From a checkpoint of a small mixture-of-experts model trained on Wikipedia: a sigmoid router.
Below are experts of layer 5 (counted from 0) of a mixture-of-experts language model. Rows are named router (the router's row for the expert), gate (a neuron's input weights, with its number), up (a neuron's input weights, with its number), down (a neuron's output weights, with its number) and show model dimensions 128-191. Each number is 128 + 24 x the weight over its row's rms, rounded and kept within 0 to 255. Numbers have three digits each.
Before each expert's rows: "raises" lists some tokens whose logits its average output raises strongly, later layers aside. This comes from a sample of Wikipedia text that the model never trained on.

# expert 124
raises: ",", " and", "ctions", "ry,"
router:154128148146164110152160130130106105107159163129076124106124131120118050162142177108126114161121149101119162150114118152147164127093150166129095149119146126144145133106160100154126141098154093
gate0:146140162120124104144138142138119115123132104130140174122123121122132143179146160117090130132166129076155144146160097138143164108156106184127122111115134102109106176106181114130147102145128142
up0:126111119149144110154112119148126121091143153130141137171116155109107102169125132145126092107133126126159111123139122165161157094167115162132162142087113130136144137143168090143129142129115144
down0:104103174113142096137151117135129108160140157132141116137122066133113137148081139145130166134122107124131115129145171122161114108113154142128120096155127122127099094111104136151094169117104169
gate1:115145151122174094148154143152124064069102115115100152148138116147143111129114115125120157150112144126114149101126171119080099112161130119097102109134091109121116142120176117136165089109116132
up1:178147120153124136110109115135118159147173139126099101108106113142142137087168132117150111126145137098146121169115149118160161164093082129120176085109156123129150117111119105149096139150160138
down1:180104161186141059165121113152158126149139165090157147149120113136127088142137123136156087137108123108092126149159130102122146126122150106112158098149155109124125124151107133126139092092148145
gate2:119124167147139152085127149162084136114098138102130116102110144145166143160091110107136127174140089094125148130118104143086125137110146144139134140151128135111151104100120106164137123128110127
up2:091147165154119156100114120161121144163150120111093114123137171145168125163114169152163133168150120120106141128120116156106161191118117149129119188138127126119143130144079099146098152144096140
down2:129123121130120119115129140123136089142098116121080121171121134144136163125163107091122128159100183103054109129133189165068161108156103135137114118155125097132113127135117145078142110160089146

# expert 66
raises: "er", "ary", "aries"
router:136122157147159110146193127143129124098101132129102150108144134139073109134118158084133103125120111071135087155107126121132152096112143139136138107164140138117117152112180113179139139113127129
gate0:130135130139124129133167137129148140142161129116100161127175111103170141126130113121081147187152094124104119132121134140114165141110131123072164093095127079146122135099106136137150192150138144
up0:141154136122153131088127083175130137113121129111100100093137156136100125106132182145149163120101132138125108144141138121125130137136161123169158108113117098118147154145102160131141134104140095
down0:160160151116117094121162116103148148130127128142083152112104131094142140165099101170147093126126139136176138130130177163137145142109155136145163123145113154140160179123124121116118081106133133
gate1:122092134156174118131139133108113165162129122139132147139160176154136153109154130094129071109130118099118112156070085117151143092120140149090101111128169125138113134135114144107104110112117110
up1:123187103132119131173137124122130122132114144156090124076100113073070090137111144100105143151115132133106111158120119092105093162131085118118117164118122135121155143153156134125151134139104148
down1:136118160134114138103171135109118122138137104111139132101081166165100121120132094120106151116153117102145111140097135130178147081148125115127118150129174147134158140071142139129099126140119130
gate2:156120101114116104155143133143113101141108122126118148126128116127117169118135146155164126128112136129131109118111145160139141116116174145119123116172069121135147143109148122153134077156138090
up2:143132103135160130107157106170165125106147122145137126136131125150139113130153114095135108170158125108123096115124126137124149140145134106107146121113142124112147095131121137091116148129131152
down2:120137098134156169040107115090098103131119099107128070099091146107153113107126112133119130156157096119123102150102135100132131147186103141133110109115166143155140130150077159116179136121111115

# expert 100
raises: "\n", "-", "3", "4", "b"
router:139098147172113084141165139130087096104134125141075114124143131143106104177165128168140136132099109126109104158112132145119121108117156135134115128095143132126149117090117112139134127089114108
gate0:165156135146118159163081115114119133109150104105092130142100093129148072131087153160139066109098132104100126127129117127118157124141138113109155100095139157161152098087129128151117135053122112
up0:080159116094126114077170102161144136093113141139117175127167110123100143103130095124145163157135126137138143148121142132190142137105138094137094129148121088080109114127147172108115106167145146
down0:120115168076103150141107136086155095133111095124128142147130165148118098112161134144127110137143112144126109123088127140146124133147141106130137126142097146125168091132149164137134120150085154
gate1:116115133106084117177115112163131133124061151108156116136167095175144126161162124136127103116129136136148142135083148081124119146130162108184164124174135118109173172097123095134145111135129113
up1:152046156174082127144123138154134130113086118138117121098160146130147130157138133114135138110111111119158115125115129120094135111124156093142142144095098106110154145123141138154138146129148153
down1:150112095153120111132089140158123129127098117155154105083112137118156115173128122159140116103141149093115152125119147113149157169095134130140110119128112108160154146101122126150120155138134118
gate2:143132127123125094154149095123113139135150132157091126122148115140156166136111156135156168078085151136193112149108089082130132133140172139084099129125092163107134078160172154108139125108103185
up2:158124145116103094103129100145131125167113119161125103110125145134145144126132120148162128105129135104165135158121153121181105118124111151188144138088169136120109121148146132101102130135104162
down2:140106136161106111140107127156100134134162144116195143116115127120119113111137130104181106121138100131161116152147153132122104109137110168121117133122154148109147093120118133126137125124134086

# expert 51
raises: "50", "30", "48", "34"
router:120137166146086074129149164126157118091132151133124130128143147125163079105170146114117159123109132113124122099127145074115141142144131146079124119127141096155158083098132154166118103079084183
gate0:144121154147138101101131176144083142118169123134173124129151109110124135123143115096118131159132130097129165132138153098143151118122125149128129102109129117113140091139134143142153113116062147
up0:135141113094143136148140087097149082132108092148100160120119129150124128128122184138110131122126131135107104127137108158118097105109106136145143115164148161126090146138119080120108118164180121
down0:099135108121128140118138150141112114094159107119140146117141083158180125132107136101152123145111110147102151138108155094109100131184126144091174131127164141094147126156129143162113124142101092
gate1:093124078094115099152133122146168121129116128122188124132133121144117128129149125124137123151171166126113122105149093115144074191146122147145164181094111115127128118137119151132134124095126120
up1:096156151152145164107167130169132133128191137092105114139090144111106168143135147125143170119152120154145110136090148138135112089117135128136093127124137141145134110129137096135137109107113120
down1:110112101150163084143127097098133102159144134177132126116116146109097127077141110101156132163134138160108097107122098102125182150146090143138155134130171112128137134119133168134097174110143139
gate2:139128114132091140099176161148140151174091158112111129175148150184106111109172115073129160116101132127100124112162089066110113167109133157106126095148150137098111129119125133152134192110110123
up2:134124151141134183145135119101146120179109145127140146122147124124095120088184160094156123124134095112126096121122149133114130132129127128105101115138143102127133096131148128129079184127180157
down2:096111137148093175134158122133176115150117175129105087113116128099103157146164109108134078092126153115124116089190117086140108153141109143134165125098140111172088132115111147127133097129121118

# expert 18
raises: "th,", "isc", "econd", "5.", "-yard"
router:140133144135100103156155157145085112158131123069102100105132145118110096159121146093127140161110145112126118155114082111110103113087133136137100116121160110135166150117125168134144119090120147
gate2:073108129128170142145110133130133069095088118144127147097114118140122071111102160113116140112115118115121125139095100103127108187097137135154115099171122085158148136143100175131103121079134133
up2:132159161140088123100136140141138193124145142115143107175117139114135151131126104158138151173142149133170147150134156129161174108165087109109131127082141157138116115102155080101121127165120135
down2:152158153173122136140153099120141107123106147121138112177113150163122100138110118094106111134131138118205170149126098139212090140110166114118130115128110138176112102119093125162131089154130145
gate3:087177185100139059100118150104125139139143120106159111129141149125132121146126121107109126145120168111099129118132122105124097158132160119112137124154127133134111083160120141117140141131142126
up3:152101117118150167144118166129145124121148157107137097180129132098155118105119103130115104091092067124109144159112075150147141152130098130089097133127156165131093162137090116154129125129121137
down3:144148126086147145133122129152128173108133127120158103107083128128148148109104142144167142118163139084145151143140127130135138107052154098104124089119140114120165116134101172135142099153134131
gate4:142108103145151104156135122165115112103099130065126103150118148130157111112111157131152161143161143102160112116077080102101130145132095143122129134110097117113182129137137120101130169150161142
up4:138089140109133106137109120106118162105103136146134148173137148159126116127130109151117101080100167109136101109114126097139144131156139129103092094196138124122116107152151161151142102136110142
down4:121105141113140127122111132101072147125185129134147137125112125106136171113099122113169156126110137093136128126164106141132084111130128091101089134156150100163091158143148166143155154137129124

# expert 104
raises: "the", "==Career==", "-"
router:131109136144132083187133173137095098083143138106108141068110109148091092114147099156137122124108100132136123130121105113149125163099138132096077097109141127166145143102123141160126133087132147
gate2:103100158110150095116106109173140107130133130134123125131166143122112104159112099121160120109102121122119103107077137104134104154120118130087076098133124063188134079150121141133104143101176145
up2:148140104067167156136149145163140088127095103128127142156130133123106075178166097135128087167153125140117102160156144091106109133132119112085071096118120128156135167122141125135097141128130175
down2:116110137128105151136134097121122160147115122127146116097131121089134151121118139109101116120113099149169186121168124120142099106160175094149103144111135126125116107107124116153149097085170124
gate3:083113137101129097125150107130117169169099112128093117063153115089161107162138155132186148148113110123113133087123123114087147121118151127090116112104124162146091121102131134130167156155145119
up3:123143140097125111119133099129111140130090127116123095130130107123126112171163083131144142151138109159144125090170151146105160125126116143155138147088077144189092123135131086132133183177148122
down3:122106160109095158115130083152111107111124121114132134150158140176079144105116112152131091131115083164135125147138149170176153130124124112162124101141140110127090118122133156138144129126155107
gate4:150130155113108134128138094111113128134115128109098105127116124127151099126176132179124084114109137142139129103121101087166123110124086128105091125119124151145106096115129164124085149116127127
up4:139121159157117135154146067066097115105144140150101124109148150167151130114188191166109080097148145103140145146183156125161139152130085108091115113138172154156136106126125134122096157082092116
down4:135161138141135160093137165130140117116162098164171156099137179170132125155163113137144154155069119110127090105143143122103149161155119103104137135147156129130103163134117135154148076173131116

# expert 105
raises: "in", "om", "and"
router:128110169126108081147127140136095113111122112135089093098155116148109126174140111119124153139076108116096101151099121129114150110165121124121118117118146108123141150143120112139133086085100141
gate2:124153113165134143152149141116074161124124131094123159095131123139125142156161154176102143108147118117066107154139127132135126134131082121112112172159126183175145132120127131138116064143143102
up2:106094160134090173119144148131138131145139136104140124102117103157184173126120115118155116098116160132137113125103119099155101136102116131110137138115147131097157097103166173155168151109132132
down2:126119103133141158067146135176167173083118135158118089102123098119122137168130138137142121108130157129149117091121112163147101141091143155097141088120108103106100139097147116101113145142140130
gate3:154132145116098084115102095118099128133082121118112110133126146147141104169137120157144115106108121099105152118109099190107154090124144123115128130091117092125147127171133134117160155115099094
up3:122123163144143141123126121099107120152114090126106107112118135147148087086160124107175128128132134117155138151102143118153111144109107127129085142127122104155125135167116141099086125123127130
down3:142146120177161112102146182166085114095160117148119100106132176160149119159146117118118103150112103121116120106137085143068156145140133158141121100128132153135144129120139130154146149180126088
gate4:124123137136078106153119077119121145144095143168118141117129152117138130155153126117137136150128118119103124124130107143127126150150133111160101108122161133108115114135147180156135060089167131
up4:150145142107149172150142197148131111140157123099107147129111113103120154155116128113148151110127076162126122132128104140137159115120096163148149144068090121130115124141149114145130129165138078
down4:120117119074122145154129149115149144138137145105160141147158114141156101151084111137136201097160161093118171122075105111098113104110150068097139125131135094147135112115136153091153095141140112

# expert 52
raises: "ca", "rel", "ks"
router:119141163170089104117123119119074106107124141134134118115154162154111085118170127128125141205150101126118134124117107127132146152128145151105133126118121142144143120114116118153145123126136141
gate0:168143115111111164179116131168125125137099157127129107118112146096151125126157119110170184141122132115131092109099130110121111170120125158166138106163117160115134128119103111111127100143139090
up0:123114138107141142148133125128160104104106083106131179115109127121121121112106132128116110130156154111080153147110104117125138124135134112098138090091124114119147118144098152108145111091117132
down0:108114150168127135162188126133144104108136112158134130091159124118134091150124150159094126132099162170125159137136125133108198136133164120127087116114074141130126148077117116130117173119138123
gate1:150085125117083133088103153141107138092115132115127111081158153133114118112132122159114108123176108129138101121117112167122108143146109133067130127121145141129163115067130115131082118130169130
up1:147135136144158130157162126150168089157126146130143119161116107118121133115155181124158123093107164110143144166092128127131140104116118140137080136113101100124131134142140164137142161131087092
down1:168054153132060158126128136165138125118101127104130120145147113162129117079124128121116130154146142132174117131136101140127137121091109110095134134101161159085128133124130154149164130135108127
gate2:131157116144131102154120097150100094098137124111161137156154167148114153146126110114131112139138138134083150170120144092114128142146117113108104146186114128154109150116092140117157131124115135
up2:126128182149093151159112085157112150115096178164148125110164097127133150162086123115129135065124126147156154162077137142084084090119107133140114137158111153111120142119103120119170146169138135
down2:119101159091109152129156124125118122112125123132120140135100111106121106098118155121126131141128090171122125104142105117139115156162161116089095113114141124147118164173180156130068139130104095

# expert 59
raises: "itation", "ident", "iber"
router:168125160151131076131152195176128086106123094115132115114122101101137131104128125118145147120107106112110117141066126111145110136123136175143123106135130108126124143133152121118106111106116151
gate0:131150119118083137104146124123068094126129105113128116146115122144104157129070101083146133108122126113132095140123147141102130126104136116138152117158158146110147118097136094129142114132138104
up0:106140123168154116086155123143147076146095095139146141139120115144104133141149124096151150130154096121093129137152087106117135150135099124116080123145133143123127142146115154119131141116132081
down0:116164080120165183161139112120093120150108122135164127096165175160104146122137131134131129099128095170130160150112100118085139149123166109140159151129116121133096100114154099140121075165099138
gate1:157132139142151116130135120151103144132107129143145129103069136160112112114130127135153188112133143153114106095113158083101153112140107180122139131092162125159155130196107126144120144149120127
up1:100128103166139106138150124141128101163146117148163084106129133096094148153118108124094139123098159123115103117126126182113111097159126135127147116175128123141123131119097121117168165100135117
down1:121133098151129140134122192108132110184143147109145095123105075137130121126148146122118142130155173158118111145119151099116151141075147128108158133102168107125126095108152129157138146140088089
gate2:127106116156119129150132128161125111131070132141159078157111098098140140094149097108137148107170136146116154131100144117128141176154124175129098126118143096111112117148111146112149098102079145
up2:162140138130109143147142099128113153152194142110156180112148184153135091145113132131063138157115126123151107072150123142164157088120138104105184146172132168146104141097113116129127149102136114
down2:105105161155157134100161083162133086094128154121116060114101104107127171146103137143178125131113104153127127094074099153117165114144103133178131129099124142135123146096122120114126177129128180

# expert 17
raises: " of", "c", " |", "g", " the", " for"
router:185104152165115103121122129109092111117172127137135154092136086104092127111139128134130104145191151085110117140136122083090120108102127151099115120180156156134122124141137102126138165102157132
gate0:160142159146098118137103115141152113145135143122142148112169084130167202107166103125148149117155106111165124112104107103125098155141133152125134128157138136143144123149168119135133131165106158
up0:157143117162150102146114121139108097092172124141139152131140084131093150131155123089171146112120135139155141126104175134116121117135111168082171135081094141136120140154174134146145159105126120
down0:188106161147149136150098146106101098100096110142144161154100094118131119139100117186125099105169154114163127122157115099111168141116157123138158122131106151122082152103119156135153135124124091
gate1:146095109150179128134116150106080095120144141133146145114092114084106139143146138153091127165165138171080154139112145098160105149086143168118132086138114105158141138167135108097123141128121110
up1:131129146130106179121139123135134113097125134142124159135176136123135156130144132103155135098130091104143133103129118162108113167155130120098080120146136137133117132131086183177134134134105129
down1:153149140129121146094132115101127146176104138139169159148122167135139123157127107139124139128099090104132121141116113099089097171131140118120136169152161157133115120152134156153114127127098196
gate2:154132085076110119101167090117103120080153133118107123103098111110106162148108170134142161164143162108134129134101162135130084133093134147154115155153098121159132124142151142153120135060151133
up2:172090146127107126155189123165153138188122142136107149119137146118148132115173143125134120118114085128127121134134111168174102134125149147125141150154137125093131145106093144133075068161147114
down2:152130154137144167144074083142104113108125129132103132108158129089124157152124141157135127170144094112133147135104135109098112137158110103159136141099133099142146132109102179185148155095123122

# expert 39
raises: "ul", "omy", "ally", "ess"
router:187108131157118093139097152128120117104108106127137120104115130079118086152119135140133126161125107111118121133125083130150177106123153158130084151178148151111169137117125153089155113121173145
gate0:149204094141161129123094169088127105129151101144083147160106110111119136134098093157155143151134161139123140158146113146113098102121119187131102164166151151123135146108127117111137127109110118
up0:091120132162149127126131093127139066128131102096112100172138099086113131136123136110100092123152135116114102107117137147100127094129118166136142126131145127147199124120073086159149054148110122
down0:129103103129125152109136126103124146172113128154098142085120161140097143127127119113140138100133119143138108190134112130116111132116125114122126098100115131151141118113131136104143129127097126
gate1:147115094092141121098120137134099103162129155115137125140176136155111114100123130117195132154149127106122146095153124156142197091130117150122151139117112085126163090172124133107158107143163113
up1:124098143126079202166111075121138155160192142133132144110081127138099168140092151125075115162139108113136125121093127129125048110156092153074115113137119145142095160144141161155119139119104108
down1:093123111117145078152151153133126147121109110113186126098144112126086087099174131157134094129124141111181125081099167108121121190113116120144109138149114134112174106166152092114102093143138126
gate2:127113126098110067121099118132099168114131102148195114174110119140161132103087149148089124137150110101112120110096135109115105124105157134140082113137099093108140118156177138104132080109118119
up2:130133133073174077183123121109174102162114127108129156119184110103134135137115085131150124126136137108136134119149112160122102161089120141162151138067131128109182119111132139153138143141135146
down2:124157112086134162108142104110149132141112121113108147141074106129108110118110122168106139168122145078110123143171137159121135114166147098131114148127149165094120174154110161131109151152107138

# expert 109
raises: " its", " the", " results"
router:131165099124122105123123117126119122120137188130127129097121128127129136139143125097129110159137085110083149118099148109118154166121159135136139131148130103109090105064106132115125115112147119
gate0:124203140166151078105155121187120104133134127150150126121158127062098114117122119143124097155133104112122149162078128121084106166136155088142082140141123164099096135110122128105157099139155120
up0:135173119156150067082152117116126110104089144158148103143134115112140113152109121165144101174123140098134133172123106152106113146147114113157110095143101139119112144133140128118123136149161139
down0:075136165159124171119108135147107137136198094133144110147137141169132120119134141143098111132147157134145162097113126132140113134107131139133140129133156107144127085109116141124140116088110102
gate1:146147146129137117082131177159109094094148151132099166145103108099117111123119128115108091115120140128094130112109103139127140129138155085091150133092120168080145107118099147116158120087184128
up1:130095086159112112188134119127145113157147130131128114098097135094148107146146126148120111124107144143153113139137090091090108127109128099087115125115132135124131151113063142082123132175077096
down1:089118126134086146120131082167167121099130150128115114123097121157127117113147132132143094121094142122117124152148138124124129120124123140134150128128122187145154103141103125158148163113131121
gate2:145125111111112146156105106127138092113163156140126118126150111106162130137119168112123178100114130163127157115089112087122153182112158101123123144151145102123110111148114159151117052157138123
up2:115106125152113129105113118108152130125113159091158137150153098149143091100117149166110153161175118143157129104142119144096129138149130144093118144096177116113134122123099096167129132121129081
down2:107151098132131043157113148095120113145135087131131112140099128126107136125133120092139117132110110174097106121135153144162117123086146187125154088110099139150112127101142155121116164124104096

# expert 29
raises: " from", " off", " to", " in", " for", " on"
router:145122126157104097169150110149087068134129117128133138116128094179085144107161123119157162130125134091081126129092097054087138103094128130135131105165150152132110111113171128146136104085177155
gate0:154160076143106141135151105105138077102131112127162124149146148149147104160135090128170087122150147153107141154102126106159130119142124158136135139113106105165113153140138080158088090067195139
up0:137173108161120115101165174092130110144157115119190134141139111139106133113134140125150120089124104169166142141094093114149117129161083138139113107084109102131115155148145127174134088114125134
down0:085163126141146185148137129132093186134115137131128110121103130090101104129111108150104163134111153106121140076180100124136129137149132117143157124143154140157150153105147135155144123083108120
gate1:114127123110124137150092081146150097162122151133146112120128120155121117124165109146120094131134127126150150165086062108131107133122145155157094107125086154113131119109126056126149117167158137
up1:107100062121123152074147153160118156108182128129121142127106175086110117140073134119127115129167128179195136155126171157098135142118146157122136109111153141160138122094188182109103133100160113
down1:181142153095118102081137128155160141127137125121104116154094114098134146110132130124139137113116124167130108118122153139104116094106116193080119111156131136156142083155100114134144124126141155
gate2:171131083123119118125140120171119114151093158148155107151155121096130134131158097141105154151088171105100121142147122115118187123121113148109137105154143151101107145156148143114146134124126137
up2:167151137092143123122143123141127114142143153135123136145146092158118185165118144165108111143113147144122123146116148110151108119094136137106121160102156082111140104117150138135100107135182149
down2:135151093107113175144086179153114124158126142119150125163152108100143132147150162103152154101109108112118127155154110101097109165130150122087087115134102156106129152199138115146149139135112117

# expert 55
raises: "ers", "ing", "s", "ers,", "ing,", "th"
router:160152154143073089156106186126109110153139143135083121130143124077109155138199153121126116154098113075110122149113132110152112111144161188129106137118173114087151103130096104104144093096108145
gate0:110173120109129126127158134120125121108143108079107161132132113124141170115137085131140142141089115151114116141064155141103127134180111147136132142140104104119109112116112136163133137158110132
up0:107131115123171156120170169149173125109158123153111091114085138104155123175130135128118163094094134153116122121116121125121151127123078129064148146114141109138080116119134123101169112122109175
down0:141100125191120126134106123108083124147104130137143126136150141135133157142104123123129135121117177106129089101124123123194118122155162129173131133151102142184113146138134165151142118141095124
gate1:146119101139154081169077125145139116118149122080120098154160131078110128132091135137138126135119125094109135164115108116115149146148123148111141124143135080135080121101096141124114126149103122
up1:116097146098140092154123114165105106097105150094089152168129140095138124115161098142118114082143111109127143150154100126111137137162139166104132152097107055122129125115129103114104119136090127
down1:166085124108101140195152170152141135096126102127139097122143148146160128139141145119123131124173127113162124174100100146105084101132112128160116088152139154109093117104093099113101123118093118
gate2:112120138169153168152108100110102143104100164101090113134113104110115152156139141136159127158114156105099091165094153175157141170148117144112105125110127136139159145138112102094129140154123110
up2:142143116076136119102111125154144134119133147136125127127171105162161107131083125100111115097184094140157129104133113158125092143118139131130134110133132108147086170115159137127143127109127153
down2:110082145190114128104133107144131148157121167141120091139100115151129143106148129117128151141130121166125139122138126162156162154121078138106155136146117145172093074083142099162135119157106149

# expert 44
raises: "row", "yn", "ents", "ood", "anding", "alt"
router:175143137114143078156122169139111125098136142114129102090098137128151083127117142150104110142140112101112125153105077111155190125096136148093077121136138142111156117082126125118137155128146095
gate0:094118102130153116148078126112110065125120115076105078121117119144167140148135129131165150146112104138138166094096124144137176129127152118156124115132088144115168100134132138103114157145111150
up0:120139115134127172140133179142156072127133142157194114193137112106106123124156129098128123109117146146107158128105114091094125117133182138108089100072119098133127152122127147108108129095154094
down0:173098139130098143133142100151118107149115116127127100118106117085157107165132133134110131146131085111105129137110138129106131099122167139135121171099112124169123151136132136131157115141142119
gate1:167148140111143107144143146147093117093144163158113080130143119119142114119111101134115153141133138122106153119083113134109168141146111150093119148088117156097069118100092154095131120113152084
up1:144086120104142150128132099151118146134149154179124139125112141164106140095120158124132168142092110142102118142076091126097106129099109099127119112172157124134100067128148104125163160127109120
down1:074119109173120128095177131098110127151103127103133117152095119135089147100142125149117125129097124113129095135120134093168142103158118137126154131139112113148136129127132103156127111096118117
gate2:130144108131097089109099107147101125107075114125155135157106128109153103146122116159140106168116099102115140139153110121117097124142116117076121097136111126123125177093121124119135129141129116
up2:123135154133160177129152105135119117174177118127132117134165136142119153147144093114119097104139172146150114085092140105130153125120157134177131171130150099156143093149126113147140113118148168
down2:120094098147150115127152102099088103105139127137082109099150124136136145161141082100088084127117069174116138077136118150175127108122153132128123094108127142152117135124113158142139100143127085

# expert 65
raises: " It", "\n", " In", " The", " However,", " Some"
router:092130165127087114166138149108092127115143152123100150082119137120111121156158135116159128147152120118146129136115112129142099139157176134112145171107167158120138101127138174147143087076152146
gate0:111158128121111065127184147137131138122107111141129113099127144157105178146125113138169137153182136093128124138138124143142092152119149094123130110120135114135149163095103099108161131100160113
up0:128099142145115148107160132099101115139106138133139153117116120103125109106121124132083110125134101146104138127134118147115139128128151163143120137133157136185150129139146133202108131180123147
down0:130136125107119068141104165115132126156140118121115101105093138161162148170111122123156139105153125131197173144148126105123074158098133123101163132153142132115117111137109118117144101104154108
gate1:121123122125120104156162172117144140165110130086118137117114099142139137099135123114160167079106169101126133129156145085094133120100163147132109114135109151064111143139127135132128138126149117
up1:160143156087123181111105111132137115091103189152152133144159114147162113147134139172114136141123091166101136117094145140143132118138107123155124136140121094163134116106154145119138159119086151
down1:143140143140130081163119158085151139166132126138128188119089106129094101114134167089129166152139114140096119161101122141126130124120084090148120113089099136082108150167096115125121133131094144
gate2:148160104145114118107106111151138115146140154153108113114087148097135127123131155147170142178126083145111179160113128158142141150153140117090141104143129164134153074160116123144126103128146178
up2:141097132156115143126187139120122104084090089082148149126180116135102111106096121097109119140144143124142085110140141133078085117146126132135153135111129120100130159122137124145140152109132102
down2:114140134147113138086150129141132080127138099137137135182122122095125087110119174125139170160109121162077136108110160125119164117119115157107151120092071106171150156126128114108110135155107148

# expert 89
raises: "ico", "ivers", "isc", "om"
router:141129123141074106139160139102118078130139149127150103085166127094137096133179110139127120145144136146113093131123130096141131145129102173144102096120139153158135099091102128156138116132114103
gate0:143124165150122107133145122138152133091135097093133120148164076155108151149166088150125152127141131147134134144117085115129110146175111099112106168141109086137093183115103083145126108185131142
up0:213124096154130125086159163115108118199113113125107164086116183065133109119170122155143114082091108117163103098098152160107109129173132106116117118127115115110136122115116167141086130111142151
down0:163171135151133119106154124113151128137148087102154124128167126159123115144122104096086085160174126141074132173123131146114137124133118133138116134099145120150158131119134142171129129130120126
gate1:138109150099111093123153136158125143135141166136159103108172150125108134155117117133175143114138132130114085128123133140112083162131121135125094128131097123129129087130094155119098130157096095
up1:166165121175125126147153146165187093109152153151132102102134139128147123129119098125143141145125120128129116116170125143139114136118117170143127101077103168110122117120119137110091102133136102
down1:167163081141143124127110178093172087164160123129099095102118174137138130153146133189093131119130115137159092137090148108092117133134148109142099116139134118124144159154127101157111109112119167
gate2:094172159123096101142114179138122088129125110121132101120165180142126130125109130101165157149088150159141116119109125101161166165112162127137115106135187096135108103144110160128163109128115135
up2:095122171113114095107140145136119146142135090146144120143141116175093114154105128095146142126091127115164136130096164120126163128120114108113112075109152141130094136146113142113139088112114149
down2:181143137082127123178143144144137134151123130135130117151149101137135107119100135086100117145132100141125096197142145131093095140137133142109122190118122148120100142159114127077113104133086136

# expert 87
raises: "ve", "omm", "pr"
router:127131152111110106098144132073083081127155158135121146101130146115148088128153152130127135155163112110119152115143122100123148115104101161109075137111137129149154099083086090159108141112095148
gate0:119117108132131079112104131162135102169134106145108129128139173119102105152170125117138119177122134194141152119127137108099172165158102127094105158162128123127139132139117101138124135137123165
up0:136197105144109113119132079110117140146154147139140074149178103114141120126143118143092099129102139090134128120155117129138156110145093135090136143153145105129090125147136109098169115107137144
down0:177149174098100153112136158112155108155145163162168156105112107076130084133093128116138133126105131095151159157122131109090135126097146109135136112136141129098123111144150111064145103140115172
gate1:138154116124118096107129154064107120126158150127148114189129106129159151150134131114152129153152145138115162126089103098164148155148127137092097104130058092125107090105088102139136133123114103
up1:130165161082097128150140134131150115166150155069098159153145154128122129168135104142131147125115135131182157125124109176097162135084126161111155155146139117121144118117149132144086095102130150
down1:148109162121093122107095131088167107089177119139121137139163108139128144167147113124115107130122143134122134170158095136125135139106085114091134153137082110107178114111108106104134146107126129
gate2:173094154106120114121105127107116110086120186081139168142092145121120086132097112139150092151117136142117104153069110080118145147103139138130149075119132163112124086141097125089094129137123120
up2:132109157126111100103117133142112126131149129104121148111088092157159174169119158129107140172112127144102138142143120134139088115125111137137126185140142096083134155142086125120141093126106091
down2:132126107114117115140126101142119181087107084124121167109103090095166137158124121137126131109130117129140138124130159134104129111134159134153104106138178124101157119121097094121126127126128143

# expert 99
raises: " the", " he", " it"
router:122149119119114106128142107111112101135119184128151124071143147100148145127134148129180101138146107119132123153094113113133128151130139121133088123131128122117120146114144120123150109092133143
gate0:111103155150142153119116129161095134143108180141117110156134109144105155141130110121176154146129184121128170113104155122163135096121092082126116135118137136101144118116128157158163126081183107
up0:120139155128168149114089128116121170084120137130121136167142114123127109077152118120133118104125129135162166132138130114107172160081082141133117137098119102131140122156166059129113142162107115
down0:112115141079111226082139121096147141127122108148110147121082188175154141123131124122163106097117132129147145146117122131109133124167114143125104129119124107171134126125121127106167103140167125
gate1:107098169127150107143110084121137128096155156098134139106133146130117110123154119117165157149092129138162149139090167140110128141132139103135104136113116147140127130129127102076149099103119126
up1:132087093128150141150131152150130110100168153089109109114096123091125115116160108110143165128094109110115116123136114145104120123137166092140112140140099108155114172139130081133140074143117088
down1:154099124120136000143123118122144129113145127126124157121136109164071104129128149111115116113150109115125144158089144154140123109160123165135126094157148139115137148113118100135129144113097126
gate2:144144142117131128134146141139173108151142133134078127088109150161102145141120125122176115114181144175145122115108128099187134117136100131118102173102114124144121115120153126148135120125144151
up2:086119115112120136078155130140154128134142107087149123168122126111113125180116159159111117179091121128146111144123144091133115148117141145093168131090125106132124176130084081141123152142137143
down2:122153123119128137174151135120114162102118132129116158128141152133121131172136098118138127121160119147092103095142127170117103117169091149137090133156140125087124148106113110188142119088161074